Weights of a small mixture-of-experts language model, trained from scratch on English Wikipedia.
Size: 14 layers, width 128, 21.5M parameters.
Training: 676M tokens, 5159 steps.
Below are experts of layer 10 (counted from 0) of a mixture-of-experts language model. Rows are named router (the router's row for the expert), gate (a neuron's input weights, with its number), up (a neuron's input weights, with its number) and show model dimensions 0-127. Each number is 128 + 24 x the weight over its row's rms, rounded and kept within 0 to 255. Numbers have three digits each.
After each expert's rows: a language model's description of what the expert responds to; "mostly gets" lists some tokens that are sent to it at least half of the time. This comes from a sample of Wikipedia text that the model never trained on.

# expert 1
router:142151115151134124126125104123120142134191112137083109106158135080064121066093143163102141163136129152135128124077147132142101113086090101114147123115097128110132144136135108112172087115158139145148151104089155143136101116158134159086132120099123123090145123136137106146124139149164114089159114137130117064125119129109095101153130107118131125156110103156113142150104150136118122133087
gate1:139136113125106131117175164161136115131141119158100155140149124113150142062125106155128102099099132114161128115114119094144078156132117170108126100116116104121122107144127121089163134091099158167125164132101115136118138090138131140141097167165142161092144115131120148132171149138099102128088114135099134143084157145103107127112178082103115167131169120084124131107150103167127143124112
up1:114151109169144143119121113174138139136174134148106139109144143143091125111113134096139160166115129116103143131117096126131115124113071079132132142135156153138130126111133101139106090144147095104130111153126103141097140160109139109108095133168131109099126128094098179129107154098148133130104104151125127072147112155165170158186098121128133119130107104140096150123110129107170126165057
Description: Family and role nouns after possessives (father, daughter, wife, champion) plus quantifiers like one, every, each, no, and == heading marks.
mostly gets: " Mo", " every", " one", " brother", " daughter", " prior"

# expert 21
router:087162101130183123137124114119122125131134128116151106115149143100079148102067130112094121149165108125136128144112175161119136121130115075115119090129108129130141108125108175099132084104119122131166108094105135134132105151134149120092108138116108115127152177134138103157149113120136151103141132136110096075115122110146091117116155128101123139172095113125160149134070146116150163181093
gate0:086114124118144102173137145137113113124167156145120140152100144162107154120127178112124117167130131124136143142097151172113124166144107130140132106114136124138140137076188200145149145148118133128112113129134121187140127122169105166146099099107124109113157164121091155154148134120164116095131137107096173132136103106177160124137121118121160133137150132099107157092147115101173123107135
up0:136137141118148097141067157149126144130113113125089138121119134128133155134127145114131184163110132109109119132124141143134112118135132169098147130115137159092171132134110147127109136106211102125115121146121122111202115146090122112167160135147086095158173078151129118154117141124129124131110121109137157120137153160134073097110113123158129099120135142181160156110114142109174100117128
Description: Noun-ending suffixes and abstract nouns such as -ation, -ity, -ism, -acy, -ology, industry, literature, technology.
mostly gets: " industry", "bility", " health", " language", "ization", "acy"

# expert 13
router:127134088152142137087126157142123134144160109107108137060135141113140126117096131156135115162132099117122143127094202172154142103116119107134095115138097148132144133121102144102204097117162133114125119116113162146147121131120157134087126146111117140111172131135161136138132136167159093107133141124125098081104099109137094089096169121133131117156112095148158155165123122131117102116087
gate0:151132101069170143134148162134121093094120117115112114111138152139118120137161158124133099092142083143101107113129122073125122161107127101107087126115133162125100126085116141111187143117113187121130095098142158154098136137119107112126107116128077121126100123117157196113163142137142114154130139133134096119149112139079170118132111103107156076162141127126126111152123113130111111104147
up0:138127175145144130094135091121132140139091093137157115148121105162161114127148200119103131129106180139153101082134145147090121105110138140095139108128141134100144112140179134116105142143127132109105129165118106134112139126080130128090149118113166137126131103130118140110095149119126150089146120126112124153125158125123120112116116108106158170069090125177086159121182104155177136126111
Description: Word-initial capitalized pieces starting proper names or terms in lists and tables, such as Ma(layalam), Gu(tiérrez), Su(damericana), Term(inator).
mostly gets: " Gu", " Ch", " Mon", " Ma", " Mu", " Mal"

# expert 5
router:120142113131180149129143152140126150144112160167126138107134135105114144099102134134107135145140136164157109102087182138119115100156138097102140121137100149145155119142096158131162100071114129116156135104081110128138118116121077127079110185112076119117150151167120105112169128141145153096183142123147093078127096132151102134130145115127125157114136116132162139121119140142137151178124
gate0:091125126170166163117094140161132169152118123151079137111137157094144152119147117136121162160087114085126112129107145114169140105138138109119087121082124103133156175142091145127149129092102158145152138129086106131137135135091125112145115123163126115103122142151097118106111133124109112121129178154123096120101113160162126081138153127087087115138095131165160107148094160124141135167138
up0:165138162147122079104109113099138119125104107094175126096169131139110107121090110093125120151128106145160163158112106144112090126089139097159127106125141157124118116108163132095122125151136099157080150161149178144130106108132175139103136116083152130133166133099133135150131172136156138103134066112145128143158141181093098132098157127137120120153145128129103151116115124111129088146116
Description: Short syllable pieces like le, re, de, ne, en inside foreign or long names and words, e.g. Pre-ne-z, Mont-re-al, ce-le-brities.
mostly gets: " taken", "le", "de", "re", "ne", "ae"

# expert 52
router:113175095152138122081124105124124132122163126153135115099162103099100159131126120128102146151127124143138128123095175151116102091118110096105098077118103181121152152131102156115146121104146135160139130105090147131144102142122156115093111143131081116088132149146125066126146145136113100116136101135132109086108120139151084092124161129129100124133118105170153168118074104106152110159102
gate0:135111098090099132134171077146145149121147127158126147117163110141095116157139089103077179157129109085127123127101134102109075165098125119144120169081133134125152102136164162126094146141122129089149152138092123129118138157138160129135100138156118076121090126146140105145110087112153111116123097154122140098119107123154107140147110115123152104111169124172139091149111106123102149117144
up0:107111115127134129166126114120119122146140144127156169112160152132135096127128105137105137138144091107154142157099117093149059192153142144088113118104118104159120109118130094136102181114099154154145190094115105101121127167135096124151138141127119121119103116161101095175137129150110107116105127187128121147111100095145112136165125096096122104118132130130156132122142083081108128137155
Description: Adjectives and adjective-forming endings after a, an or the, such as large, high, small, vocal, early, popular, public.
mostly gets: " large", " wide", " high", " small", " independent", " black"

# expert 59
router:126178127148151160095097117121138141152156124143147073110159158104102174131125149150117114129117118135154104134108187148119125116116128107110107095136110165117108141139101150101165105093158123131150164096099160135159118105127124112107106126101110130088139163159128081148139140129157114124135134121137089094117089118156096144119138138111097144113152129154160155119045114117143151132085
gate1:143128096128140125113100078119143110134131132101127135068143181135101139123130100143151157149158119136104111151130137127151155132114109085136096110118086116151108097092092132148145125134149120156128116148115173127121098054129134118138103108089147174104121151158156127137108134165187178092132119105069126129117140107140107157125118135120142162162124123133152150111101118102096125131164
up1:119126084124149149113129099124142109112196078126109091131157161171131173149174106140172174141140127090131126153160148081156117148130138112164091118139108121179103118101132128126111139131140106149146104150154166150143157107100142141113126121091131120140152166156139139137133109132136111128098114106096124124122144127153113152098124137127123154144071137130154166111099126080121175128142
Description: Nationality and place adjectives and ordinals before nouns, e.g. British, American, first, World Cup, United States, Gold medal, in sports and history.
mostly gets: " British", " English", " European", " German", " States", " Russian"

# expert 43
router:087114143161165173151108094143120153131112101146155111136132141114126167136092116120106115167145100127163131128090148127135122135112094095131100129134115144112155138102113154116137100096137129175150147107110154159116145136145120125104094154079068144108158150180139128152130132147145126105139144127142074089134109106146112112109165093098131146127142114140148198143106118097152146138078
gate0:148115079106103149133134096128112127140123173146100110136081113141136116126082177123101129127146103163128116112123113105153138147169132154123102116118115160092125127114134141144143131140077142151134157094107130108144113116119135133117121115111138115106135147144078110103074144184073094116115158132160114146064109153119131082132160112130145077145117136126091107137105127087177148122135
up0:130139158131136111100093121079149151103146142108156171088165139107096191123150080125103136138122141104141137122140127128119128126102142112094132116159136078149103117148127104121137152160187120092099112156139097101113112116136140128096112105126114175185121099120146116149160108156164121137103135118127141166157133146137125137134138170136109157155153113144137095128129147193113089111103
Description: Finite auxiliaries and copulas after subjects, such as was, is, has, had, were, would, may, usually before been, be, not.
mostly gets: " has", " are", " had", " have", " were", " would"

# expert 7
router:106145096151127174090130110136119137160121112111134110115155145086110114127080140156098123145145093105133129151085160149115093138114145102129093117129095173105133109120123167084164080090149128130128101128123132102113113119144107104116116144093105135090155141125134122134089138141158126053151141124146136100112094139127098088145153119132100118138136090173141130113092093154118137157083
gate0:131107140113129084131159137126089069135126136146121122101121133096142106093119137117159160129088098137107100155151187118102110129114155132107125135139085144113134140111158167119134162137122100110122089089116144133179139130137108147143104146141082161127167114135155101157108180155136097089154124111107112152146072119138100100127089072123152124130175118112134124148097117142110118136132
up0:125135101104136170168128101124102170119102102132173130109160114139112138135138092147138113128154132116168139121106096130120177122109127153118153109131090097185127123146121106132072111150123142145103149129106114147074122120152107112109124073064158134096096148149144131083126088110144150142129141168109125072119149125134146114125127117095098130120117129165113160158104109120161098136143
Description: Unit abbreviations after numbers (m, km, cm, ft, mph), digits inside tables and statistics, and quantifiers like all, both, many.
mostly gets: " m", " all", " both", " km", " mm", " different"

# expert 9
router:113141122129126144133112120152116123141147111155145097115155137111108147100072160132096091167186118138145128127074135122122082103092084098120102141122077160114160100082127126116139065124137130147148119121114152124175119137122151128103097143082107154122160108150129096123163114135159139081133120139100111079124101145161111153149165126127112121115150090125125159119097131120141126106104
gate1:106158162139164102155123124172106131156121167165099140086132132100155092092104141146156107168164103118115137165140133140125145088101128133133092098134159125054125105163138108119182140104102123138125146127135128147124143121132155078146078142107128140085161125133151126091149111102128089124138126137131130117138130141157135153163103112146101084076132102138098146130147113142157133134125
up1:097114192128130102114108133118146161091093141097112117172128127130117097167141152071119129122090132111144094158146144100125129153122136108164162165133131109076141134115175109133124114103159086126117122137124140123150119178121108165122124098108139135141153092177181140148100119116114102105105127148115143106122078116126133124149123121156119094143110122121118119107119123179177101104094
Description: Bare space tokens before numbers or words, and the prefixes con, pro, ex, per starting words such as Consultative, Products.
mostly gets: " Con", " con", " pro", " Pro", " Ex", " ex"

# expert 53
router:112135134155161136145106114132129112163172157142147104080157167110133140115103115155155150143110114147152100125112153153118143123126097093126084122135095152090167114131110127080156121087111105142195114131123140124131108094164146117132126164113118152098148136147137114128155112157184143115129119113136114098111093130150056099174154098117121121133115101144136165106117117087133150122096
gate1:103108152107147104135123095107112117119082122153116116094127135052147124155119143136161093084113114105156118140141112148152068107139118152171165134143088148131127137165122103152147131099137150161114124183142165160138084141120130104145113124128159143113088097137108096150129082089158160101133102123112135147107146145169115133125115090131144157139173117149130143114109129137128126151158
up1:171084089131129094186133095127095087160157144134139123131136137119166142098118130130146136107141146129126139117146137109104120131158132123098160097135104111170121126138101132118105163101098144162129146146104135114150135142136160130153112150184150086119129097125103139153131109097164150131129155120114110170095127119188169118148120085182131180140143146122157163111168127105104109125136
Description: Periods ending abbreviations or initials (c., Ind., V.) and line breaks, plus capitalized name-initial pieces like Ra, Cal, Sal, Gra.
mostly gets: " Ra", " Cal", " Sal", " Gra", " Bal", " Per"

# expert 37
router:114143111153157120128120141137107135182118153143119098077154166088088108060132116131100135154108121179177124146089164136131102115115123118101126117128108125121122133135112124106182108117154138160144148125099141162099112119137132117107067150124117135094159141105121137139105118125139134079171136128126130106135132128137105132152153133094119158139124085176131133128090082138178123147092
gate0:128152058077132141135116107100163150161125125126125112159103149133110110084115164098114109163122121134130126134102180139121141138108149125096095134141137115110120124174151126138133143123105177096106104143159138127128158107100072160151095146118150150090101154094115150147086139146119129108134094136128120109175173174153130102114153154165146139097105117117143132144147145169141143146116
up0:132100098140171146134138091113117127154123143155098124109117149134095119086117114119134121134133120140129158113120146089133116094147128173092090135124156106167128123110115124097145166148092135144094139140110079149132130076156119090202101165121136131082104138147101164127140152073148117108125114140121120150161140179096160097120172129122111147162136126104108140109127107134155133164120
Description: Interior syllables of longer words, often after re, con, dis, such as ur(ged), inad-mi-ssible, In-cor-porated, pro-ta-gonist.
mostly gets: " re", " Na", " Li", "mini", " pri", "Li"

# expert 28
router:123153115145181089144121125133125132144134117102122105112148138089130164102113083099089149177131120122145119188086169139157110117105095105082120133129095161110105142121102158077105123105138148174124112101102125124117111111111118103114098151082102126123153159159128113132128112160138133126170114126093097092123113118120102123152162125114157152107111067148124157137144115138156126138104
gate0:157133100151142105140132070143164125161160153134125111099120156132126137071088164153102130134155131145146127120146165151130123125122100107084093147111123127096159162158107091119117128090131117109127145114135134109105132152127133153110125138151092093149118130140166111126111106118122089121157143138131134120042121133121100102115132152162173121138139106135069161158088130150108104143085
up0:126124107146106143094135183081127137134104133161129090133107097175126109116128139088150152139087124137158148111131128131147142121118145146146148088155139117120126088101115150116150123153156116124122119126126144157163105101147162127116141144138133152110138092117110155154124173134134133090021139109149142125157133144125113180103152107096092135123165164111149140081140101142135132098142
Description: Hyphens in compounds and scores (top-five, 22-9), line-initial list dashes, equals signs, and prefixes like re, multi, post, See.
mostly gets: "×", "See", " multi", " re", "–"

# expert 30
router:156146110159153117104146104119115133107124129152148142093161159099098132096106127120117115142170110172115122131125135165136117122096095082118072129135109155132128140134116106089124097150128097176163125096060161137134122141123116157116110128115124129095167175176133099148129099115165155097172144115117087107113101137123108116126164140136124138123089101152146115142111110080148137163116
gate0:113161124140134083141112119118162164160162123094096165096100112154114066076109162146127141133121135148109126098136156130132144111095128116081099120136113103111158147122088101122176172146156130159098148119118106158170155130135092173092143071114122086160149134130146097125116118112144138115167094120148113116112123099109128121157107117090143122132134109141145111127111153138141110125097
up0:159181128123117112076110117111152149136122172117150180156114124151150089119123121137097136094137151142083099146137119117174112119091141149120111141111090075156145142156148081130132156138080095152107136110106148121128144134133123147131123109136156098126120143093114109113096103081136099109193150134120110108092108098145153117127154075132099134133115095162136104148118130099131127114131
Description: Words in section headings and infobox labels after == or a line break, such as Plot, History, Career, Personal information, Distribution.
mostly gets: "History", "Career", "Personal", " Animali", "Background", "Species"

# expert 25
router:130130153141130149112140075180129145105129159125133125133135147105127148117085091131111102166132090161171142117083150174130150110094138120126109102089120158112124150153112127142149071122149163129144119094112170146110093127123128168085125115121111142092146149142127134129145121147124133103160138127085109098118102139182075117109143128108145135155157100156141125133111155122159153177089
gate0:134144092119107126123119092159102089117135135130125109150133152095125152132106133120079128116149110160144136142125170112124130150117151106115131149105122147113138149136068131123111168144178113092132159100112120086130138127128133125112130093137125148157129123149210111127074143109119101127163125136127104085072099153128089107121139099121150094103103104163153127127099124134097108195107
up0:164120103108111110101162098135092113087129136131122107113180143069160129125147131139100124124107127132151134181125148100115139128106168171155149133101141108134131168172138130129061138113172129136138147178117138121112134096097110193111166115144129151122102118128156149118116116150104099141130166126126121142102143136145091114068151111143145120147126108136119108118150144147104150152081
Description: Words like due (to), right, came, going, according, and the prefix un- in un(lawfully), plus === heading closers.
mostly gets: " due", " un", " Sha", " came", " Fi", " mid"

# expert 3
router:100164092147174166133122103129113112130125151169164120123165164138134140121118144132114129148143095133170124095122197168113142121128062104116099115131083136120149167137101183126133104101130167149135148117089140107138088112119110148102114140084119180109150181172120114140131125151136126115137132114122108109126108114131098076090128109118131118150116104135135106117128134141131157123095
gate0:117127108150106121156137050150137137120163152130111124141146131114130090097095131136135155132123141168144111142108156156145159112125135101153133130091065135093129157149147125132094155126187135114121152122082131114113150145120165090091119124107143142114146162116147152129132141134103068128126151144145142140150100139109140122083094077108172134165158107135115123111125097173146152115098
up0:119132169074145104130125137101127135109085120090126115102111123121098142147119103130109085087136112102089131172114073143113134114097135113158183151117167135090103119136144105115124143118132110153125133108142183122109152117150098154173112121129101130110137141148160119104126089128127156127181144097120129105131119183158134119182148157121112130156152122176151163135120136131138084146126
Description: Capitalized common words or word-starts opening names and titles, especially United before States/Kingdom, plus For, So, All, Big.
mostly gets: " So", " For", " And", " All", " Big", " Dur"

# expert 31
router:137157106152124142125140096118116104121133111135103119103106149125114136090103104141115144172120092134171151117107186139141107099126133097132112088140107135100125109125080171086123140103133114128147133119093163130124112096111127125113099148117085116138131137166118076132109129092167142090123142132115088082115081114138072098133120124136104126158118108145161189102141113123122120142068
gate1:141145138185081186130140092082116104116122146143114147133116140110101159086102138142112127171135126107102128118103144139097085096127119142153154079185135139133119137139082140091148146139111112100147107106152181155136089109148156123139083121107164101163093149129099093088133099118120125086104151119133154127119114126102126145110130133124162117097123130137123154132128110130158094136108
up1:119157127157112102155103134139150144133150095128149145122070118154101087116169116111167086124127138119162170149132101091171110108171113096119145136104112088105112125118173108152117133081166148130119109157131121103113179150175086156145132137148150125130162116121125139128098162134080148168140123135173103123122134148127089109169111160127134097108137119129148122131139142100117164123135
Description: Lone consonant letters or short clusters mid-word in foreign names and words, e.g. Selb-st, Revesz, Hann-over, S-ek-ou.
mostly gets: " Sh", "j", "h", "r", "g", "k"

# expert 54
router:113165105183197138132122115135139144122147130128124111109139167124128149138126131118099088158134137138162148116088155170119123110113089095097100110116120178138127148121086166086122093120134120132155090101124147125137116114116152124093072126130103138120142136169084126172143142120148137105140154121103113120092096141135078114116146118132127166129084090141166151096101130113135117157097
gate1:110137168112130140118165118162138120113142118089123117096164156119139140088133128146100168091154117144147118104150149103140148109132151077112104125155118125095122120132143094128109171115172168110111106114085111133125119105176145136065131109104105097131146093175137130123106129159105158137132148140159097154128069128092101092102144154113169153110122124153105142142124123078123109137114
up1:122122122132172135096191101115136133090152113134126120157150139156142126113134147119113130118089135133158155109127139072117093135171128110062133095121156129163109134137125106136086162114112102090131091117117168118124065136111146148107132100110130122109144135164116150156166065130097134120116158140136134137124118115069147109119161162107121174112117142099107128136143149101129113112100
Description: Letters inside uppercase abbreviations such as country codes AZE, ROU, NYJ, and blank space tokens in table cells before numbers.
mostly gets: " PA", " MA", "SR", "FI", "SI", "KA"

# expert 33
router:120151093149132135109132106152123145122143099148128111125176136116081123101087123133077128159137115141159114106129159117132152120093101104117112076116095146095109150109110125121174090115150125138159107113079125143127077140134119118120148132114106143087149164136134135167144107166141135138144140125124095090130059151114088107119167101127139150151093110127157187141103109097134138134099
gate0:151116130168112164104131154137145131155124101082126085134152173141151118136128125102201119141157128129125154144132178120094094132113148157153143192085094134151147106149106125089155110088123109128116127122146118139150140110140158104098149130116142153134134130122161072148100150136177101104125087127123094134131147103143141140071156082141131124133126125105109104160126095124130115124122
up0:150115126160101148089143126173143134148138089148141127163120125163149091145113169111112144109135130174114158131131146096137104101141196135126145116105105132087097141151160141129158164076113162107168128160133129115130106099107099101121150134145154181120137124123162109175134130132103083113110120139132093133157148090107153180088121108114162142095103133133130109119145118121094126126134
Description: Common English first names and compass words beginning place names, such as John, Robert, Michael, South Carolina, West Virginia, East Germany.
mostly gets: " John", " South", " Robert", " North", " James", " William"

# expert 19
router:140149134151127128088160087134127181124142094126114134120155152141115161105123130118101128123151112119148132125073181161142117112110083121136095111088108110102132155109125142067165090124186122117153147114148140136152097125141115122096102149128089127103128139144160102154129128159170147073116135128144119093127090116119126102130149079108097116138116091144145138120099111094125134173105
gate0:128096101144118112123105116113122125123138135135137142177122118098157175054133166121100120148160108110119150116111165122124110110114093116109136106112104143100147119139148113141094124139149135090154123144109137135113136075159113080155093098163144149115120159102101126108162139122111153110100094160094129141133151138098101170097155105122157121114141113150119187136147175087089120100126
up0:151094134120112098104138127142115132101163132137149152111096154131115119110094075170166088123116146109094068124140081150123163120090136152118108163116148119135127106111136172100123141128091063108114105155119151125158112139110135156117140132144113105122162127129132129139118131128137079138141131105170113118126065140174165104138099171132143115132111132114162123104130137177153099131100
Description: Single capital letters or short onsets beginning names and words, often Chinese or Slavic names, such as D(ongwu), G, St, W(ind).
mostly gets: " G", " St", " J", " Z", " Sp", " gr"

# expert 45
router:128181112157179147119131139148105138103121137130115138117152168126111129140114160136125116159150133132141140144108170144106137103120069115099132101120071147127149135122086162122151086129122125158146150115083157112133096107125141171086140149099070147116128152150157118157106117154130100120135125115130062088124073133174107116133171156125097102116105102154113135126113127115112131142126
gate1:112111092144097140110181153165129109129128136155110091110134164128178151133102112139160178098126120139105149151138149130102115096154121141137120095109113135130138121139125121153140112138106093138072118136115136122104150100138141139137150101095069155115119144157169086156105129118151106126153126151098125102089122125068120163154101142107113124085132107138118135174183110094114147166120
up1:078149163116131130115184181141099157098121092164094140108130163107130099120094141093110093116138153103105147172155149138163120132153120160131151125059094140094101131103111151142142129141156090126104106115181151115121138113121126129138149150114112134138145089090173091185133127126125112143125093197122114153116125147156140106122125136149111113130127140122121132131136156133128135120117
Description: Verb-like stems and word fragments followed by -ed, -ion, -ing, such as vent, ect, Govern, Direct, art, surviv.
mostly gets: " art", "vent", " Direct", " distinct", "Edit", "ect"

# expert 57
router:113143076155141142125144107134109132129136123111155130144124115093122118102131133118119095147151114177149119121101156164127115084118074098121092131145111131113116140127099141084120080117151144147148109112110155155134085111164100139078083145100098132102142150147130088155112113114149149105135111109124107091136108088154077132161161122093099141137152104140132158132118144141137115138048
gate0:168108116150131135137124112105113127064098108145170115106142141051109135118156154108097126131140142105173119129095110105126135100107077145114124103113105185180115138156137121178160109124102089141091158138143141146122128122116155139106122119153124111143149095176117098115124108130160143122107126133117095106128066130138113129131148138124132163157129107140129144104100093172138137106109
up0:131115084137118140147157118128149150078107152127142093130071100078147114173147124082131093149148121156118148120110153153146159100155087088115142092142115156133123157134150137132100109127132138131086120086131118167148138110136161178150145144127081145149130108101097087148113094106140129123133131159181088163136141087130112155134126151098131137139125114143101148124119134155120133092102
Description: Pipe, dash or space tokens opening a new table row or list line, plus words like ISBN, Episode, From.
mostly gets: " ISBN", "|", " Mar"

# expert 58
router:113156095141208162113112085146134140129147141132123118094143134098104137122104145123134123175156127157153146124116164162080084092128120110078098115139120162083107134118121147126141126118162156161147143084101135112111107112115145115078122158116108114113165152152146092111115140105151135107146124129113106072126123113149089106128130096095117135134104097139107165125088107113139117152127
gate1:093096148122138105114118117178132148143144098134133094102171114122125151106137121091113169137164164122104129130136143128129098140103127096123123113100122160111107152085136150106132146155148063157120169100128166121142138142135173134118098185147110129103143132130160164136153129149134090095155133167131147092117108107117095105124144169103116124167161149141144150160081162132157115154113
up1:093117148123100117151117106069117131144157161138145149084122169116120090126126118118132127127081121110111120113130135088193123175146153161152138140162133080125126136103118108099155132126172123122167138141161111126099149117098104149133114124106190122145147109114117145121074145112097094125143149133163100143141123173131118160187147152154113127149109127131148101096091129135108127129155
Description: Last pieces of split words and verb stems before suffixes in prose, e.g. headstro-ng, lo-st, escor-t, top-ped, to-o.
mostly gets: " clear", " Succeed", " fill", "handed", " sponsor", " recover"

# expert 11
router:095127106184158165127125093127134119149153113123131127109131149131115130124111132159101126157139102152150108134113178120113133123147104113110106140135118139129176127114117140081160073093155130147156145122127132152134107127148130121085127126103117157120136161113122124177130149155173130088137111138130132076143091115161109081144158104126088113154095088178165163125096130130130143168076
gate0:115085128174083130176122099192156121118165157133112174134123102125135147119123088144147179091058133162130108093110175151146143126100103130121143132124121110113159116152143128097136118160116102117116138135100135114123125144150154094109115148165132125143093127112098163146095163140140131158118109115136142092121131121139147146128112132074130112099117104111117102113157157150096141139086
up0:114136183168117104129169119132146083130130155126140077125147118140164114144128174133113106114107121134120116121119107086144167138136156096107165179126123127119183102143128113107131133130139121168119132132137121166154162146172103153111120094104100131132117098091121094137109163147106151104114107130108128115102103123156111137133137161139135100111151093088177140142133100155058102140154
Description: First digits of dates and numbers in tables and score lists, plus Sir, Starring, country codes like USA, CHN, and Thai bytes.
mostly gets: " Sir", " Starring", "ส", " USA", " Cinematography", " GBR"

# expert 10
router:080163110157125138160120091133140121134116147128121094121132140089085140134111108118108119181157137170177154139099150151104100155106100124138118111142113134090163145124112178096152088139120129163162138130096154104131140138147123122105090130107086152111198146149153108135151122127167119113140148100122079090083133117125116099140152132119127129137110083126136162115099140147153139129094
gate1:123124115085129087103144105139104174138157124198100108122139117090099123141128153117126153135141125166139159128126171138066143128175154126151108151154142134164130108148138121104142138149143137142135096180120140159125140163116127153102127122135166192150151163139184104153127128113148117118093113131062109115134104136072117127106109136136119148146128116120164131133103133125157123137140
up1:164107133160106119143089160109110107145133127133133161127142145106155123116109136080133132114143141118166113131135116153146176125118128156086112183128110089149124122123065169094123093105087144093151153139176141115119138081142133105118175140106142179129153144115127126115113163134138092152149068116154127136125129156083150152149156161186110121118128107155115146121134144111128126131136
Description: Blank space tokens in wiki tables of election or sports numbers, plus LaTeX commands like frac and mid-word fragments such as mon, ran.
mostly gets: " ±%", " Attendance", "frac", "cen", " Hil", "enti"

# expert 4
router:117164077178152132146118100133114128154182121148150130086167153092118137133103103135118116141165123166164091138130164148143126126097121106109122142142120176123140147106126109106126074119126149157145142113105132163107107152118108112086129154109105153116154166131131087111134121135171133075148106106134125112130079139125116065110183133132111103132118105102145160124119119138141114167140
gate0:096142118171094144155142097106145104135144110111155114121123110112161125105134104143157150121113134103094112174150082140158098179113129098111125129165114133129086095152158107113094129125127199145128131122126136147141126159133134149140172109124119163190093127135117114090110152146103128133161102113143133161123109136137158099127132123179114093133132130091101084122190113145112125126152
up0:094135127160098102136149102123138123123094181124135136132105129135096128120114129148146150169099149126090148185136107112168150179133144084172114172159103104125164100107139107082141103168138117158136122132105156147119076121142099104129160116084139110103149128117161083117140149136119133121154128143140120099132081127167140119117144102113136141158101118137122079093144115104100135162131
Description: Conjunctions joining words or clauses, mostly and, also or, but, &, while, then, as in "Mr. and Mrs." or "unfinished and unpublished".
mostly gets: " and", " or", " but", " &", " then"

# expert 27
router:122159096133162139101155152132111143144185141117147109106106151099136110095107119128077100153133119143143106126108192169141113106129102109103096124096108132114128123135130148114138089125125126152175140118137155126113095139138123143095099109125123159137147128141106100151138127110150119080171092104118100048110097115106095123134135129110101171133158107131133106124058149125135127150100
gate0:115138143126120136126112116116090113120135105115127110107129102103118129082117113136124175119120147137103180127115150081125131103138142155168108149106087096107128137094153135128124115143158107088179126130129131155103131165125081126090110108102141187120135144131171143141137138112148110156137120111108086091139101155144153110160092137156118140129129110095191120138083173065107104119134
up0:071128155107150150119120146087087112132124099144140110156111148154140120187162132111117138152111115126140093158134105104166117147112123104141084156140122130079123128158116120115115125158105112108149070152099114106123107129133125146103154117106107092135102125138110128105065126165088160155144111108135153130123140128094163119128136159114121123095073143121077116130180157153159114126114
Description: Single capital letters or short capitalized syllables that begin a longer word or name, such as A(merica), E(lingaard), Pa, Re, Ka.
mostly gets: " E", " O", " Pa", " U", " Ne", " A"

# expert 35
router:133159097155170144135126115129119139127167118134120107139131125129087137099085127150093128134153125149123147117115169135116108146119081103090092133114087155092134139121113146108146111082153135136151130102111124131150114132114115091077113152120070132118169150175141083146153160118141145106155131120090099076136108105126093081130151135088107147143100105135163182107110141103129117134108
gate0:132135146119107070124138102109099116112147127119121144106148137069112133104147178134134122144106111098149124147120122130187117100132099144155141178089153121159117131162184118141137165101137063123129156133109123111118114123106098129166124104128145129132100117123121126103152110131147092123148120108165083108129095168150121164131128146092111134147167116096076110099123150154133085103151
up0:125113119139073112134139144112109165105175088118121149108138100116144137074111145142119131091080149120169158120141140110118160138138110132106114159121156133118131132151183162115082132099136109123149122129146121120155107101118088115137099108121159174132194110117140137110127177120146133105159115100161119106137146108115126117126114149126115113149095149099142169091159177091152102105156
Description: Common English surnames and their final pieces (ton, son, ley, ford, ham), e.g. Smith, Wilson, Farring-don, in name lists and tables.
mostly gets: " Smith", " Taylor", " Davis", " Williams", " Clark", " Jackson"

# expert 23
router:107142099140182138110121128139119129146151138154134131097139155088077151125117110108137162148121099147152117093104153133125138124124101100119100103153069161120145136096124138106137097102158142150158140103102136165156100135160109082108070137103098124105136153140123108125139135125146147129155115122133075079113077136142076106133132095099102121130105108113116137124101097099130120156075
gate0:093123133116152144126112123081122126168113134131087140084101104137122138155128112136127109081084170103133135124121119137126123136142135124151145052140134097153132192158153067139106108146157170118131139140144098129117081156079137117096140132157093153132159160103086119115135116151131132127115113116121116128144143147147107126135139077116138131124110153132107146158093150164093121151177
up0:095158113112127148109141151107136134181146132151166119121197179149082105093160126117139113128104111116095154113105152134106166162154117114168127125125102116154141112156115108127133122153148112122138121117147141162121126133130094122111124144089150130104167131123157142145139116134156091114122096120176129098106106128129102087106159123153149073134083129119158118152111113162103077167093
Description: Periods and other end punctuation closing sentences in prose, often before a line break or new sentence, e.g. "United States.", ").", "."".
mostly gets: "\".", ".\"", ").", "."

# expert 55
router:140151128150168116147112129144097124134126158155131086104135155132121139105082131113127104200138085163152132143136155151137102072104090095114115120106119147143169190138130144108153085111182098126132113125078153150111091126122138093104110133094103154108113139138130103140141112177140108102154122116138105128141134151153097091118143114128114105144134093140115160115086123116141141142097
gate0:144134109141155127140119183129123163103157068135103101111124162160140149083142146102107150155140119112161090129115131140136145079140085133108120150108110118140136176149107144141156093119186058107153141160116104145104085169142123089149136067125138110137142128095152107135114106130155132108139128127144152145113114105163137149149129157150170120141153147131100144139109112118108128123122
up0:116149123119121110121108149103159126101137071131141115135106132160126163174129106133142155142099104099093147157146101122139115173111135109145117103127168141129148099139128157093136098210144188118131124086145144169113126135122114142125137143152129122107150122159134097148149093121127161187133148113141104134173116141129102105190131155143137133124179097104117114122145143152138107114160
Description: Opening stems of verbs and nouns after the, a, his, to, such as inter(jects), sub(station), predict(ed), grad(uation), bass.
mostly gets: " so", " inter", " app", " decided", " learn", " enter"